Weights of a small mixture-of-experts language model, trained from scratch on English Wikipedia: 256 experts in each of 8 layers.
Below are experts of layer 4 (counted from 0) of a mixture-of-experts language model. Rows are named router (the router's row for the expert), up (a neuron's input weights, with its number) and show model dimensions 0-95. Each number is 128 + 32 x the weight over its row's rms, rounded and kept within 0 to 255. Numbers have three digits each.
After each expert's rows: a language model's description of what the expert responds to. This comes from a sample of Wikipedia text that the model never trained on.

# expert 16
router:172149101118059122094145101137133073144081090078145147156162112179158153051139133115166133142090101113125105158147175104131154118176119177167118107129193150094090136102093141137104154085155110108094119107179112102064166160148110109110119107137147068103157156086101161168079071129064115136
up1:107132088156072102145123163100122139149104187236072131161123133121113157167114151079077099110138184163137170108058104136110132106162136140123135150185165179110123091146163091104130128149119161163160134149193140148104175141121161088206167123156125144155146087172170136142136153120113117148
Prepositions and temporal conjunctions that open a phrase or clause, often sentence-initially, e.g. from London, during, when, since, along with.

# expert 51
router:159175124112177100127116083121099103173080089097186136163126153180095144129171075098078085093090165126062096153141130144119118130057129104157117112118095139081131093126113117189208153132123116134137106125113136143178139131144099087107110139154198177118190110122151194135159104130082121144
up23:087121079164130105168184158138140151123116129121056123075084121101166155155140127180178167132073123119161115063170109121137167165165204164071113105103116108120174114130126087112093115184106145116161146166097116168185127150082135131101158083123120072152119080121150133115138151141153195143
Single capital letters starting a split foreign word, name or acronym, such as S in Sargis, D in Droit, C major.

# expert 63
router:134120100138089139193086087201111142109115125149163173133128147100162166154133087116171094144132134137110108175106118178110127158152189111171085078087098102103146156120107115106171176180112108129151150153175133137115174111156125207093137135173159147109171132109112198105159193088110079143
up0:094114088022071115115166134112116135141162145145133126109096143179080150089142133146132120148118132156102151099110101204072144163082161092099111090158144183062162184085101103151156102179169105140101155138159117080145144177117078168128120125142113168187152089145133137150131113155124093126
The first pieces of surnames right after a given name, such as Bar in Barrett, Mc, Z in Ziegman, and Jr.

# expert 14
router:075169122161126080114104135092105126139140102181102066178181137148181102118181098119115122153151174077200089142098095075140101169149148104105138130127129151129124147155143159092171150191110113147115130168091111132123121128122156082127105188162117107098156193126063156202129147089124083121
up0:146089095167103131131160114091095151100167127142131104155112132124110076108102023125185104097134108112153083124106160147119120084079140089069148167143126114158105077162158105108188156210157130166163109149131140121098089122127083096098085148099174136176187126139095145123186144166123112104
Joining words between listed items or clauses, mostly and, plus or, but, &, slash and list commas, e.g. water and earth.

# expert 24
router:160128152148180068113102140175118095076095072101129121169165053085072130129118142096162161134112143089109082095131151101133124182151126038149089071174146147115122121097128208150113133134116137163140058101134129121133156090140102164153085097120152165071123175133117128115093146155110108124
up0:124101147102145132119167119127206126082167096144150151159170153125151165090081159174184184083133171142143180075110094148145144125105115099133063161162118136097139162122139069147136100171169140180127090148142139119143144170130171145134174156117133201136091131200136154133135078142162155073
Clause-opening words such as that, which, who, where, this, these and such, often after a comma or at sentence start.

# expert 53
router:087105094116064179151189095131155112092125078109121142106105127126174098130086112101110125091080133109150213120108140067150164073137079123117136149106106162126175116158122107075126170095087117192109137147129104124102088086175159099103134059165138131174148136137099094164079150160134145078
up0:138137127099159089145127202087104191178160162192155163128219089136132146090143093108090171138105081089134096126182113163102139113138121110130097145145162127177090148129159146162103132078165147119154110083119130125152152129095140123143158163120127080132102133125115121081165105156127015153
Mid-word pieces in scientific, chemical and biological terms, such as xylometazoline, tetrathiophosphates, Basidiomycetes, epiphyllum.

# expert 8
router:160106111148136109075136095135136071115143100075129155170122087143173146096115130097153109111141117181087153147201127100100137095174094129187105152182138183088140145051113161163056143074048103142131132143115138112078133111123118119145049098133113159176150129159096135136090139144105137150
up0:097101125166192148082207108179117112157110150140115114124121120127115165146175120148113175047151184160177133090090095172138100072110157146157155168141205113195166080109124148165110164108136201152138156129104121156152094129155126113149113130119151106173123088142086132154101125176127136107
Function words introducing noun groups, especially both, between, these, including, various, plus of, in, the, in list-like contexts.

# expert 57
router:160140083092085163099127137136109088092161113161083115155119149143133092126124076111136081169163141151132163093132125185119170128078099182108104083162153138080169097114083164137156103122131056135164120205134142113117128148102109135154059095111133135112098201066193088137159099091116115132
up0:112043140129144112090116147137110144115178130172100108161151149145066134119140127138116143138136144128132112102116171141113129181052124134109119181123176130079096098147148106149081138095195195177163095194054123111126086122133180145111130124112087181128081088130152078173180129172111119133
The articles and determiners that open noun phrases, mainly "the", plus The, its, their, this, these, usually after a preposition.

# expert 36
router:066132115132111120127112145133207158153194154125156155179151141110194080146196108091168162080087157140081092101131151117169071130110149127151121158176075164159148091104115183115069101156122129160153161107101071142095126097170116159074136123141122130085143138125175111152159095113103142108
up23:139155113138147124163184167149111168127120104186097112145111159156137146165111090147141145104221153133155105110054154087169104142157103032110111153100123125111072129117099100122115075218179129113123120092097095094120114165115146119160103129134166171161089075096151130129115142176119128087
Pipes, colons and semicolons separating table headers or infobox fields, such as Tournament | Tier, Number: 11, Format: Digital;.

# expert 20
router:137143081108090081080076081085185115116133151102150153204162128120168129127180084063152138069129138141087105132151179099188085116156106100149148160185084130151152162136086155113071126148117141200157135135145099119137109112128127164059102141115124105096116167099139143172165113149122129163
up23:212129150130077142116093163091082156107138188120090112110133146095081120105152114109165126122154102114111198138169099109161109162130144121145144051098124095145149087182115101134116173105142100174194128078212121161077147092157098107148112147075112152155136103106174120128100138103089167144
Separator punctuation in tables and data lists: pipe cells, semicolons in racing results, colons after years or labels, e.g. DAY 39;.

# expert 49
router:110147125145118163169171106121153100161130108107129105131148064105141064106132111082068130074090156107088157074152136115143188109143101088133191134084094174153168116082168125126117149077156066112145168150103150172092145085116141104202120117116085164150153137118113112164055117179108116132
up0:108217121177106164136167079162133172160096145132143121125163085136096095155082152181051124118147140162126184171107089149094162157091115119147152079074135133147147134115113114123171104113140100102102104188175177207127067092107138121134149128122154136083167124152129136115085173158107145145
Mid-word pieces of Slavic and other foreign names and words, e.g. Leon-ov, Nik-ita, Adolf-ov-ac, Os-ij-ek.

# expert 40
router:170133066085129077058127149145111081144151144107140156156160128155154144103175117102092130109136108126101085087170116078100145167158136174130106100148095182055069147080188144142094141083146096176110141179138156167120084065164145113131174148131104120097098119092091158147106110150118085104
up1:164141073112100132105186129148151151179146151158119149081119105135103100198093136076073114106180104102137125112118099103077131159141146187103104049096115166125075126190136157178085102102120107104174149126177131166156118125145107111094170173182121149113153113085106161179084117126138134083
Prepositions, mainly in, also on, at, during, near, introducing places or dates, e.g. in 1954, in Yerevan, During this time.

# expert 38
router:126146115154187062162143165148128082136070130177074192148090125141134136169182042126142182131086136127137160149169125195115113130134140087110116139063158122116092076072137140092108133102134069124095101140126122163139117111091148132174165190145139111150160134187132163170123108123125147110
up0:099108121139144132093081149151105094108151158157144112098054101084098102163110169151163124101160175071082163172115092196139129115129146098161174142091154127120161184153131057074104106124098168174135076105085072076098110120099164134099118169078109099118111129122130127140186159163146123137
First names and name pieces in lists, credits and tables, common English ones like Brian, Kevin, plus Chinese, Korean and Spanish names.